Experts of a small language model.
Experts: 16 experts in each of 9 layers, 128 SwiGLU neurons an expert, 2 picks a token, a sigmoid router.
Below are experts of layer 2 (counted from 0) of a mixture-of-experts language model. Rows are named router (the router's row for the expert), gate (a neuron's input weights, with its number), up (a neuron's input weights, with its number) and show model dimensions 0-191. Each number is 500 + 40 x the weight over its row's rms, rounded and kept within 0 to 999. Numbers have three digits each.
Before each expert's rows: "comes after" lists some tokens at least twice as common just before its tokens as in all text; "gets" lists some tokens that make up at least twice as much of what it gets as of all text. This comes from a sample of Wikipedia text that the model never trained on. Tokens count by the router's weight.

# expert 11
comes after: "\n", " |", ".", ")", "==", " ="
gets: "\n", ")", "==", " \"", "\"", "==="
router:433484591473470478555519534480496527489531541423462500480576482526476518519590532470528562499476439530460475518518534452496516484534531399491512550559495449494491545476524494487498490476488547493499410531496439546474486524524484528465543502512560540466502521440514457468454555470500493595483501440553497502471531496488528614506567501488469537500463521524495580555496438532447394537592495512516458499491512458492468426482491469465507468490474576535527551462482523573495481484584513519489481505530484435512525569521519486500379516485501502542468491472588444481419503537491454505
gate5:587528469491478478506518562512542461510491484456489582529531436530483520517481560470531518550455514511544492581491471471517547483478465493480535523454531511507533491481444471442537479542492516577523474598379542499487527500619481489477440548504550467454487584582454510478484485452561453534508471467512439485480528498491576495438483439497493521482515578452478506538504476451513532450587512458501502482519476539495428475476499419485544442504494482533524567467434539538516567533458469397435459543541522489491494489534529533507489490521426523484536484505480485494472468512492563413
up5:566526481515487558490478483474520528618536513546531468434507449495441509538492431538424417480483457498509564491522562518597527556575517509466442507465512528493481521491415523565511523460556487433481482460542551605500493510466482527493424447486482516571568541490499554531565455479460476470554438510496477472501396480479484503526509485519513469505432517518419525477483513471596491504448519473537500543508517411463512512516504480474560533468508491510477419502520506498505478542504525490489484468495523579512507581492472477503525477496531450477514592474516514477478517432456500399
gate6:446489494529476507528524461506413504477518515471562592507599495548460591471502516472504537501574498555541537493536489541516461462518447516545460444501489575481458457396513574512484485462468509558474427548479460472445527535560513519478472536526530482483538493477498531569487567454516474524546495555487519504504550480467514519432510471581447484417515455516494519500495433511478567530558539511442505486532561491510518502458457456545451506548482532511523525459463575428520476513545491503429546466548525517462476433491481487470514529454440490449521448457510430490435525567558419532
up6:517451596500538448396530490485513506524544439488442512517516554527557407525550493562501474517547520477495510493462426467455564436484543545466512533443563497415480508416471489517503533541495502492519488567474462434468522531565486454555552462538482484464501568516453503531529498532532528498444457446555434599532503484490507524528557491509459523504462564605535538458458517474489521487559531591495493421547465516521543483497550471483483521526477534565435531509483547501463554501539499488443507516481602477546453498467557509530482490473474479457482480516532447488496487444528464536
gate7:542479527479495491524521500554440520565490532473521551500588481495511538442460612531518533522518548561514443441404512519569455471520526546446530477446484497437453554472419422567551449456524519472498479553474519396498463509487500491413482518542486517480510428494486507432535488525521540510472470430451482413541514448545555587542542482450473476482509472402471501587547444501478471464531481493526517490461528567490421498496453531464528527517503495481523523514532511435493544524457477485508524496518453551531519506540526510518527504511536507528477601448534531499504480497515555452
up7:583549446502474518457537542513553448490412477560499455500504473462473546571541457525480478426463517527492446487503531459511483533485445489470417536542467575510582479574480477502517585476476562451548558506484521555457508503444526486463498466484532512479468471485476493472508554525524568417488522489480515510503493496496567490483480443450491486511437492532530499450503496497452546554466485529480482521411569414559459534480493585582536491521516531491441449486447484504499539477496521470562504538574502506513548516416461458509606557527457494493502514534494591535525476538445479441
gate8:463502491507478557501534544585528504569488458486481520489436391481475547524486522526534518560489541451510519489491476489445458523580484431484500472463559480464427574525487552530504474445549527539569450510428557427500536522478531510455525438485466538524455454526400479508505548492532506520473463487478508473448475517527481494507506506588446504492495581495553509465478503478465499513451448479527441496479491558575437484524460435484500460523484487521441498552470412488415520479474540510569537508448483487504437481489601480501518508568509494469483552421541503592560562525495481531
up8:509474513461474553537492473528547565540472472495505448523576541464524540481484618572573530466539612511497529459443413520590532569532516469517520541480473555529495489476525453511465438482620484517470466528456511444449476503521529559501455496523533488456465436443482519509508484518466490548501456527512507494460468520566532485524570522513514526531541517502481510459473513471452469525494528513501481447481408570595528530521487470444494452429443441538452506514523498499464483513485570475435519482467518488615448511435540494517535501517540529508469487405486485539482531476510467512
gate9:560476493558400484506510530440545529494445453473516461471539518517468445592546480455537488543435475544469503507483511509447475486513523461540498558610429547535551578511493451496522539432438488520395479501499513542516448498422516487565519530501515485417499546520541500460533540457541534529506482497467522470583542523456492524470495506588503467477449443485475570457517462513477482536564506443512453414503517495505479544476535501486489552498503537497525520418497505454508480505580478535530516543534525420578474439444493529514508575453515508526530490483513446484461412543514536511
up9:398538498446535509511507496477481465470578557445517422472495492522506516471498411520472449531535506491539512450484451489493504544507522490513495476412495489504483495490541500465506561485481593477467527534455486515505522529552499465450515558540487471620525456486409447461443509434425546499528479451540470521429530468449493468511485447433477567508540535474548452577546505493559497502443529445517513531526506562507603502573505498528519465498547492464428450554488513492468531482404510492484463528505537508478460551546488480525454416559504509539478534479542544568516568488544474537
gate10:552451467466467497538554491520507444510535455451496516540460499508445492439485568487536492587531544503627523521496487537480537525536562451534501461472527492540462468472561490445542459455479456527521486567466476505482470462472454505496544466455487543486515566541503528480474462447512500472519422505569497525447554427476581476453494576457474549451501465436508537589473488488472501554553499486524561489518496521537533430511514429466498549496486546517491574489492561436541462439556425464423493557522486419522460458491496534510544463455554471490519441480486510565471474542531571488
up10:540453541496503484508430485542498516521514526519528504498416456512547479472473509467507487561388508508495498511529506502449519500520552544518470494473437519435460520444422461544534610495517483523510519541479521486453470546539616457524436509500503502528494477513559600402478457480492472519611555543447519459519540492489526540509567508570568531429533470474538480495461451527553534533490464417516497511498516503533482508545482493543531482444541454452487558484472537538495431459468526497529536458487458517520432520498436511441459505514485510481554493453538444506552624482484470484

# expert 15
comes after: " |", "–", " (", ".", "|", ":"
gets: " 1", " 2", " 0", "1", " 3", "2"
router:516444482501446469403447545479500569469474536509504467495477547507516522427567459536556506512469505506538570471544507454501527416459563612553432555509501426517540527527488510549468521510446521481518514423528480432481549480525527528506423501479460433569486461498470552463477492523485588478551521475455508503494493560433497438484487563499472456527579535521520491466543538470497458421520562505448459486526506516511490567496473519489431539451443550492486459515555482496481499518462566527478505580539489589517486468465484475436466502423545509456538474477456545471437502521487455493
gate0:462566466478495489499554461578502494492525469563463503456564518575480425491492515421568492521515501460598471535456458496501464523575470551477515550537465463496502489460489550520474488503436487508564493506521446530549494413519441513482468443462444436534561467502525493494493517517490544470485499458517515534473545580499486519509512490468512486487553499488429571510505575584506477504498505588448461523503476542521550585491465527502533522552435474558485451490431494450455490589445504543517447438536531559488577490508526404475504536501447516528486522423511494541485455511574448474
up0:485477540542531529497502507435465515471507550507589445498462475481427513485472518552410512485449486550480547489555604534545575449446433524526514496472516515466573496479505440536581517521583571455431476557490520485486457556507516515484411577526558529591527527484451490484450454487441499466471492484537486478519484434508487520547495516540522537522445532526540472561496485457522534439455480435558500481459523508485485450535567491521589515490576472485422487543508431493474543467500468511481519496463444464527463422518503518487481472478571446498447525522471466503521528506519588502
gate1:507527546505477530484472510513505438504469578476530448490488501499458506507486547570460490457532513496481443535485519497530636474432467534449485465535462481480475502468428494511506490462536504514529532489490487517520531470441475495553450528538493433467434449481479509476496511520485404494567437457527452514469506497487491503477484510595599506487536534387464489514496436538495436501455542502511485521528488482548483510498640420588523488560505582492521399494602513497500503527485458610556480529466490505503501498526442446540520497472524507489507489477517533479422461511543552518
up1:441431506502580522557483525442584498449455494564494494509556423507549459476478446526517438467473499503521535465512515490539476471512527548442550465458576554528510511529519483446428536512528457527454404528459523510501531440534542468440537483493533544543491601435471479478583548544521577480493542571481550511467554499547434520590488537490441531457482479599464469530496516513488545531473468475503495510495524479485569506446400485486475489504494490497489540490424479571512545467453509450481552461513495572540530461461533557477461460526481485505510560529539456497516541471494470517
gate2:512538509496490444472513497494558496468556551513569541537534520554529431562495510549503554577559499485562459520518474512509546500415523577452549533523451506471545585528505569409426515490522530479399523473545429549508508524463543564519471468476536519520570529518531455512471524512458476466527534481505520496454510464520448539473432513515442529482537565478489460507522568404583483435551514435416549442445515529466449509501505504513480515495470478520476488510522453452512494562518441497458477509507523481451479527511486478553477544550509502577494476449512548518484455589530441545
up2:434471528497485448519546454535457469502576565450568476548482516451510530445539437569447514512492549502575450549492451503508533427504463538513490455518413530429526497479468525431439528531494541518438482510525465530484493444510563546494495474491493518485541578485578468485451479518521460451497491492562518516429558578531462518471437475531436476532560497498475442491490574505555497429498480460535503507519497468491442559493517461515547495502446444579483486544495525501545531525506488528435546480497440522562455543435479469513484561536512506570437542544537524501433468563478439561
gate3:477495508457461521445472490521490505485559464503488445499497553515480453509481534485457519526500551525499469515463426495512527407478508553507464517561491557449569535467541495488514539493466454533559487476534502538543473553495518486500422531461529487477601513486509486505408493522529485480504446402530505518515576496555512476487493571492440514513521458465441538454488536497536506472435496573542470438461445487531464537424595562444499544472494536583520488579525500528524435510520529425484487562540480484439595501468558409442515513508561502526489473521453548567447495514534527421
up3:503532483453489523496517452538455532456520566467452487495494548542532490533506497493441537574486520490455494604513482486522479517503526537542487557544498515475451537475508505505445559435527436519535458469598464496529520540454490465430471495454557451455551543476525507497447502495510456468479574384503494477568489544535500506502443520466491505549481456457499493449506434523613473541496538523544487494530457454467480473513541560459543400504518466552508511526456493507541401457446423451450495510542527540485530410517491496413534421537504481491479482564532504542454532553515562512
gate4:515546531497507510467513524449494583551565556516518556528511539502449503520495511464466511504468497519524534457554514507475508500423425476532549495553461513455526520479481463465465573545552584513452440564545557521497507498493473470489479500447511412602479501497487558543561550465432485428521548524548439471481578526464531453446465518505552453479470531450488501489508552509457502514444514462423491469520505545548461573499537528506565450542484483539519537467421451478443538484478492511515536475464566512471503500501523447406467493489537431569519509547412525498546543413513435494
up4:500438560485509543521481530491549517460493492458445423443519463530559484488466422476490547499576478493535456512468505433443499541490543560492509579498489426560484471527491458474520434501410509506495470554486590521516469476541504456428500572504494517495475452483445471467485481471542540519427475499421534452431521489551519547552470509464483545567511547462517489550456511516482488543539493548564471527551493457431506440452521480487521468509539530438469449488559517496518460501483547490456541491496414474556431454533498564519481438435490582485486517460568558472420484538502554512
gate5:531523432467516468562488580536556441488501547491595434530457457446506480577507502558456426488483509480436540446483469489513597514504563468499467518520464521531538406440457439511489451521542523474433531510520522505531541441496606457550494511517481457520457464534476524477602498525459489470503480520462520506541585480489479523435485537450479553467523497414478492488504502451545491514504423540548482523458510428479450507509419492448485524495526470565565508473466480517557510589506522466510479446453511505492415414498472501560487516508476447511483486509483477531517519533495518432
up5:452522490534478470507492585508447419615474461489556468510563455489483546448407491497497492493515493538389564522489442554519426455446566475500573508506539490502466514521548650549522500530543468536501420510485525555431557483525548532466503521519525528438518434432539486425512516497529541538524480502539592479496480516484489503501513463532475498480494558497455508512454508531484560482507468495469494492489520524509502470482437517401557467544515523500538482518512519471458522424437475448569552493514495520525534495489438455474508499502420485500449547516457535546551531498512529500

# expert 14
comes after: "\n", "\n ", "L", " non", " l", "The"
gets: "-", "–", " –", " -", " —", " 1"
router:569554524498540497506472483520492454528553507507534484500552472463470496541532562498509522533521550491524515495453527510560556543524429496431583536501443436487497483510465457369528464522546453528518525492499436521488521504560519505499499495508564504500466559482556511516504471555458479522455480489457466473479532467465485567519477521418575475510454511492507425530470496462437561533476407502468471497502477488586472434492452513476506410466595453475470548547567499437519440532448536557514451497494507468540479538502491567488550512521478477456550493503524396582545533451508416507
gate5:482529396505477511592517479535467526471508555482409559526535493501502528496497459490472455516542530503541529515504490479502493491475523517435492555409465612470535528527522449541463483518465555533503581489522546503458541530478492482481429549502459540432432523535588577535511472554594427506514531499490465555512484469510482557491446480435472507486503471501497482463467538502550529518472476533500503453536572465535461513526428489472511537525511539493503503518477436463460533466416544528498500492539460512575479508474486512492434523459516478583365557467464458558427541496484503543
up5:535589616524457469474520479520520413490488455553505478511554532561478527439502461564462492522556495516419507515509469537448480532411547464520502485521493458566523535528503473431486469440514497465490472500475458482474489454486568512530479442570464493480509546539526480527473532495484542510435534522534507507488494621487519476527449470428550509540458411422444526483468512545479445493513465497482517532518466475500524434430552523474467490468504468474515458510484465578627490515486549453525512473491494491512534560526528543558457415498464480479543513403519532536525440490520492442
gate6:594536496444517549534498433518495501563469555490513593480543515467454459529485489517548514540484485446480487495480524509587510531532499492499478459513458496482442467451552528484539483451528464555486440490481531459466454485512497436440466544445530537528515500516518433561534505540497568534492498503471544508503483514513484547463498529449447494536538450461462512492515487520384520434531580550508561447469518516525404437490440452486485427535537519533505464522521521455532617446441538447525537574494483469514515509483504503550589449489411540488463508466540575526436509514473549449
up6:529493518489525505514535470512581514523462495581503475511447511545533533483444451506531473495498514412451538494443577509556465492534480449419491508453540529516477553492480503569528494466467479574532483499484506473472531595500516472519588471471468430460445405538493478427571531488496555453495510479467497489506466507573554567529498519408491570503462492528496446447467497564518406492492560511505478496503519544496466434485469475424495419438496483496570557495483508515484484562441548541530453461508563579520494489436529495503515488513452527560452490480488505553570495474423518471
gate7:507495465531481500546434468491501468482484513521514566481460542529479513497445595516554545557548568515507461520509524493511517497474443476492477523434444539470517500456472460539418532460463443537409521487548484520412513501552494495538410501440526453561466499403557483470519499530513446498504499471526504552472437488513480481499498445508534526474493527550434442529510486483470546497589456462557466442501513479528473531536497434546486469464528506451494499501439480478534446486583519582542537532520509519549500435515453457544480449506404452458603481482466493579571455521503568496
up7:519507500502501532460530502490443567569490452445480499442533490522538460489481495485491515564455529416530570524527530524482475499543547530523517452438516507492502502528517503453566401496464486469519511494483505467526575547502559565490506438524462493448553449538399454488561462498516561527475485532485485491502506494450544528439470480531539508517495538463533513452478397556498475499455524449500437486504492468451581445384464479481499514501496509495493494503489494434564519568470483460496478440568519513478569538459469487500534552521546566535563433549460508476392460402480447453
gate8:479519526529457501517434460484541555517456408500525510499471475502504530519477408544481493507507483417497515536470492531518497519524534454461582407512411478540485538543405519469526468512533534463565478546419438468549468497502524458459570449507485510564487510485431523519472492538472402494468472474562478571578500444526562513530457490555550486463506492476573526458546486429501515480529499481469450477497506490615454501477423434551545509464493504554482531490519506418458531521506524532536502494543572534526493513506534481474439450548438492512525484538474535471481495605515500486
up8:462506491494480465520529485463454459431521551542438508514460434493526425520457520570471560479488568583482503473493523415438530424512473501488429473502539506478538488518530512543519510502413435572517565524553515566484462482477489505455468538507535578461557547469515451538523489477461504441468509490425458453515468522534539518448475500545450495519461495499483480548508553579481522506502492564501510479550510491472523499494551496550406521594490463452469476430523429588553523511503462547444496581500453486500511505472518566568516463417499529468490440488503434505490539474427464524
gate9:422491553480455409491428501451528499525460522470448536493452497439495566592419492556446457542547548469503454494491513527563506519589516503541495509472532436510542514485448498499523531564523527485504444539525494466494513523505537447507501497506481507452593507501518434527520469520516482545507417513530495498481560519575531526514464512528515480478500549539488437486483485518531451413520491510485499482519518528515546560478465451425591472467498401535482481539550545553636555539466582513508509533474521577483505528524461554433545473521498510487478469536493437491547546439514492544
up9:471543540493440482463456522465414543555486499457525533528441479484472505506482471470464426525468498494516495445451489541558566487545537523554512510487534508506493475442486526522532476529447535479482496539503418537511568518494511461544473473448481534451555566443487463482500478520592527520549517475468521458455474413475548486489564499466587492484540520476492415551535571584475487525497455462553541477440478515501515523564507531454568452450530512488529477466482543551593521504601505508473501509571496534480453526471543513469530549515472531562445528491441529605573509436432499489
gate10:529528477503519565470504485492562538442525504507507487528539518476487484512482605507499552538472529432509472553514574599497483452525487453458487451515515429463472469575454529549521527519455556507545529536529497483561444488571546513552470532582434463439458525517486517437515497513462571558490493461455510506491545532502428435456454481500581520451495522537524492455466528485458546520539548522524518430503453458496467485532551446483507515450534465417459510528436487371495478538471480575505531486521506535551617487474507512496503447557526539516473528510503530455552433538511532509
up10:530545564495505515434504489535447456517504498548484482520571509478480512515498604508427551493493538492515528573536486487515488412527508534518458467492442455457524545465444535496483501489408530538520471593513599483552535565580515538476470479542425577498516524523555465444513531503547449483504493548408521484468553435538478488521503439506551501502518478456517488528512556525443477562503493483432494472482456516479501502489529443499594602488471422511490558464459505489568489506482504501447482502504474542527511531480508542514479435477554547438553463451549478532497418491512573552

# expert 9
comes after: " the", " of", " in", "|", " a", " to"
gets: " the", " ", " 0", " it", "°", " 1"
router:650509531545491487478470480507531396518499442501446513498503472531475497488466574498424439553498495513504485519489488520472524503491437514505504527563427435493534507484487547451508486472513544532527491486473500518526560469462479490520524491540521588457573501476502500469416500500441502467522537507453529498565529510513481487530518485369525494500392532515544480510474482502446522510507515533490484525492522457484508460510465509465436455456699487545558539523460477590497467454542462484503519518473487486490512493430463473427502410511488543558495489542524458473500481500496463523
gate5:532440536490499490419450431485501563567558516505517571524499511486483482480509456486502528460453530552464469520518508505505567530465457491472454553423440567459442529478469543504546488525485472541578513521527409414430466574452513482533528537497488516544528538528520465547507528508523526510463521466461551501528450497533511468444443435457476500454585533483423527429525482523513485487505455415524434435448476569453473524481509510536480487511566527516499505507484548472519543513524498491547463465556486481500471453480473471467492534477513558580527559546562398490512508596589520496
up5:427503531450547472417492473466492537527556425513508503500547567535476545539573475437539570482506510518501503480485514536494445520489491526485522511531526446457512516480451536492583494490456495447462481506449495480500543469497447499534551530441459454467474481488472492463521511437450534496591496529477558522541487466598469513548447380468464522514528451457523558488576532482529483497486457579458477510497488434449458490553504549570494546485528428502472541485523491537500504484442448417535487586458559478515484499463478513546471495544527486490570421466586538506538456568527484429
gate6:434519455496506497454436545488473492501528449483511612551538499550477468493472553554511508578567519459522462513542568536471533510519522488545507535508468534471533470538521515477478484511520474581482478493490441483486477486439372460486510511482461458531499541509541510519480450392516523512484528472531531569525501457513495469488469497499512512472524569458464492517564489511506499452473449495508563423483558509431478457410530505431523480501448490492479531403478419521576501561482498501504542609497558503511448540492448523553463407529598483487545531578511522461520500501552478471
up6:514565486557486465562498439499520549486551485520530558543409490508542450507529527452528540485483511495462509561476553492503491487472486551491548520453485519479517482480512474542523461550535558467515484543523534541464519513565474459579598476527550501450441547396533464444500463531467523549486518499517515512571533459523516471516502511453460470506494501435449505500493484481568577507484522563479428445539469547513510553559504442502483471546438561544477539504484417516415506536543454490583424581506493470494477485479524466475422590484543494502538458538552471488546470608489469490
gate7:442557470448502528508473466498476481511485531532540549524485530569493530511381458510478524534424523553565449546471495504498553470428531441502468472516433471469475469468452608526514475437549494527526485470503464558496476458497515512494510594485492558471444451483487578579534504485476443484532476517552552552475457481603497459455492490414481565499507535470488571502446489537492540500471469410552467426395497540475552510466522447499478485568465532483504497488511439483480485495501503591446504514486483543450520488420478461551477534497522464520557509539467502468526489512553495465
up7:490524480545464444519463516534458445483538543481531507485532524479469486549505602481529501480462467463500511524477490481540522458416525456495463496536494540519479425513524529548586514474547519496503504493543513483583493530476449457501509469477454467500480478443453483581623491541487444389504501528484503547515538466507493530473504506426599447612482529502507462484455528441468514552535547463490545429502497495518527466535413454507524457464523467506515435536514448480542527450493491576466484511555517503427522523476531509430493498485462480597529549580562582505459484457468524466
gate8:475526493455537490513413474516504619511444401519439534574455471529449469472578494517513479550546443523525470479474520518453498480476499435573544528527455489503508457445438482485432452442505525567517528535541396493524487490426496455570480509531480562433492555500466464530580517492509515508479493573458591530519578467516508524438467506487456457425551503438514486510500520580466483449537495504523475497525531519565426463453453562496506571452503516497473513503509528480464517487498551546553496502456483515510556529512472510543540478479489487558481509515435484537541451498582473508
up8:427464504501492525560538550497544581486531472419572494486470510470438457513474496526545479492476535464543552483473539499528472497517490543508530531514547470474456508531492479498468421544505524478499450516545453619516572508572591562531539475447451514490492491523518488476482529512491385513437502451559410537483571530491455511523515454479541474498513542516485547469451503542558472416454476541529460482395495524464487533575537488505499499535448482491518491545421519520484531463560584494547528414456468470433541439432482475475473460510500543498483495486465469554500544504450510476
gate9:433444497526485478491479465476536513522453435502542483535460488506556486476504520559503513511546494484514499498516575577488536514511532558563454558473513491505516448473403557515438437505411527511518498595494505579491443531415534485524491564561521407520463475507491452508403531501481507517423493416503523543470510515501537561492489473520580536504480499429510472475501531482539513451533470501493508387485518538509481486463504483563528612537543531536504500441482565456502506532508523496514559542502509444480427476523443540482501482458579508547481540547487422483507492422547482515
up9:592497496477481518481541467468456547448539514543487499535561522518484571498504481551482475494513486443500497474511415489451462432497558508439477516426534549497459595538416434455522495523462426513512479532517520490582585497477533475421564477540529521481478558445479562463486496483493557497499427488566543520550481492576523461532489503536410564488453564508533488469474470525555463530479531505492436545511555568563544481479432505437548526494522525450363458491499471435453583494547500464492496479487501461512496502477501501509531500467493531510522506468563539542458497527462487503
gate10:502462505495444504483465434491511467548455490522513491491472474542498508497483515568558554458459515531535434463472519502423471502560460538477480524491482600439464468490481566501457422557482471511478576548505528590492531454458510421531542453579566459482472483507504527530500468423434491531450511491478552514461578520442476481416433495485477498430495556534555509567454491526509400502464509483571485426513511444491486541434452515565535474450508492488453432521509524488523549489521527476442463526523487512492551474493411410477471496521472524505495494525505466476520512423531492580
up10:537516537456462514465470467492437541392517484555489438542486481527410501560518458476393458513489518488591530547463426525510466582451543453530476446502474498478537535539603562537475501481519423483517500519469474439491485501453470453492454536493465526506492462474427486495612511527488516545471493489516491523524463417518543518488568577472506522492477483513537468462502511509515513504535476551514504534415503542387558444519561482489518460503593472516448503541472539472428548444510538571536479452503506485435490490500502509453568540542519495512503472524478476492488548511514502439

# expert 7
comes after: "\n", " ", ")", "\n ", "\"", "%"
gets: "\n", "|", " |", " from", " a", "==="
router:384524452544464509570488546476496509481455455480490518524416598414529547519542460502527466466502502497563490472511499538535460477514555477502424446443539489516512601513509474603452520532551460460529519571456469500549514507507528489475486466485463438509507495559539564500567504457538552500526469535441498544498425465477553430489452471625490539528561444477436502513496526507527515513501538499519476462499531463501424532472575490526459537572445469453528438536467515498479567512405497484463482467482495480430474467533521515498506490561532477531518526503532539482499549496498532463
gate0:486434385405427549494531491417574558517517555509504545439512506460513497517565505443436499482460544501527527559497421429525477466460493531558488456534552493506502461487433498454574527558523570556472470444452467491507490524467538499506527441535491512531528531532518447505571502524486368498529502487414499503469477523469457528509451513491516477495548495568480550519497604519525538580540531491514510485461467521470539442483458516526468516502505437526559447523482472513505479493458537496496537527458465471488474580462507518538560447504444459560535502508497544491504482587471488465
up0:496469533432573543484518427489548435495488445561516525454470450523440527476503524502520526520559505459481528524513572449477452520454510458545526526493508540529515496453423474435498458521551556487508476466414453487519428492516549533518503481590474497547498541487502581517499534518563518496580535535569482445492526435506479429492540480551511415490418465480519519539436531425453515577524542500517514484543573358478521535475417451501492534489543493425522500487535478511525508487476469505491476449519494547507566503551510519495481461511499471532520475478528589507490568568507476480
gate1:581533567457540540502466522514499494523440477538484521544570580497538565555446426481492464509484476477482501426567437536529528475509558533434467524544475545480522489507539431481510559483471444508483494529487495435470454517526477515506489520447439467524513423463487491466552498444475461493472472584480501483538468516480559475530414485499543534503550471475475500446546492472523523561485449431488485468502562551505586429490559462485479520511476570519494461504527582514505550530487480405401535485504519522416516484527518537482595613486557474472474528476528478450509489484538474484
up1:530438581515549554474497480468487494495499495510446471488464527553523497476513497576531485509485475502462528475543471533403585550435532486449506450443513498465593459581526497504525527515513492490506510564459512498455481461553496502478454414449478446532537500478471545495465454425504561489542480435440462473538471549421550465487522472610515537500496463474506445505512471512554542525496458406471535498577514525528593471525533472499482443465511514473469434529493507488530531527487516440477504518481498504554477558576471571474479513371475535484501553502466418484462488464514559488
gate2:525529509536472525543530468521536475493415553505525523514495529503502539541526422474581432502463476530480535482524427472547499477490558504394499498455485459540485474481483516513523526464450462527544518530408517521480532541609493487521541522555575453529509499392603502465510536403528518422467486510496539432568482514483542502478527461506592472477519450482476480478494520489520540493507484497489542514504501562619519498473492502447422472533484450504529544515520514554528475408503517459534484464469479528515472479481472466557554548524538487501481488445484455552606534536517511424
up2:558466525514463509531519513516505490481481511554518491518528467535535511501459453472558498470515471459489474536519466482494461509507552504461538550483471473468519513444544502487540463502401495467558467504479538534459500546556514503577516517536531485557466466442605443519463458511516588469384515449495479447564455473537547475499462528518559421489469433493465494523466553464516529528600449476553529522515514485578449555493537522493457499535487430518533529470510523495539478476459476478506564449487465502506463471533436459472554556456590549508526475447441511535566491520391616484
gate3:511488477500497570474477547513547487534507505513447566449535585550447536505462468532474401554494522395534540361549445513501495500501537545499486530580458463463434476520499470437534550431513556439511458458450505470492521470513526438530519453525472459504562563512511436559465469515503409509516449515476505491504483497522494489533449540492463404533539548482483534508495505414530559466522492467467525502554535477518567516516468525474522530515446513564553439526445476494530528512502469452538499509474536519515545517580554461493487470502446442523550501463432478469533487585481516491
up3:548501432480530446535523495484511513499515498524504497501543474449500563513491481538537669451520507471505476551529519477490494420552507485547557551549482501486555540431493547484517467458448414489469559579566488432566497438517472488463500578468536441534479424565501598432461537500512559489479462533495574454521490496584440488494507482542500526466531519529545524454470521464514491486506488476492466553500459482508484477543403522408548507474530522583480548465447491499540552488481554536460445502496468485528503479464477481486519538527513564544486471483523517519480481466495592484
gate4:481522472477488498474560516455463501540456489506533424444475470471476546395454514514534492511461520479487526508480493503530502491516563495466404448457472547467573478556544534507514466488479552558551530564478600513541493526486548467460523560501483503506572487567534515427515452490483467645516480460403493460590459491482484540538534474503518499496504476432497498554499507487552464535459500559552495477528512506435479590486531470538565490510546445400550445505494520429491453506572569470510491448508520474557495508451507489493525467455566526507454474449507554478493501522506456458
up4:498520448525380424469562549456541460548468506404577459513472445493501475481479508493509461541552572489473546513523423523524521479553563455444467542469488494449474461564513462471510580455444548526518555542546550494538497513456448458488501483538492482462532486540497505400588446467377531531487531500521496510533495577585531525516524532498503504532487556508542488547534436506528466507531561546553476524607509501453499489509501506496559518488509478447445497493511500513530473563521553542499479514449473512467509572536465484498512469539477490495453529506469451443581508452521488484
gate5:468508529477493538473544392518531576482456525446514476402494551510550502507518502511544529510457559587509447522465493484589474553522468465527492504474550477509487490482530476532446512458564535557557501494493546539482535561496525567443483525414547530475499458501521513521534467499513514505497509515496542506502450518524531469526438449527444466426466423529496489457472565500444456494529534518436526459531497483462555525524496498636542517460452440427533452493513512562550486521568472470476472488557445507441576496482484510512530500561493516460517437471496495579573554545446533431
up5:551520509447524501506412517524498568463533509511470548462618463516448463517542487518525494431523470471515491469546466528471484437489514471396488514489467538483433553493488487491517492579478452519441499450552463433565447454503477528520501448515501419503494545504506496499514472573479549513408536472611515434523435495483499607468489549485510513530504581470523506557509513507509466507508487477481582503548488475490573526482457473465490487494533582569517570550510539441478513468524517536472494520530599469572478504507448441447495501482531457511508456467577500484433475495484466536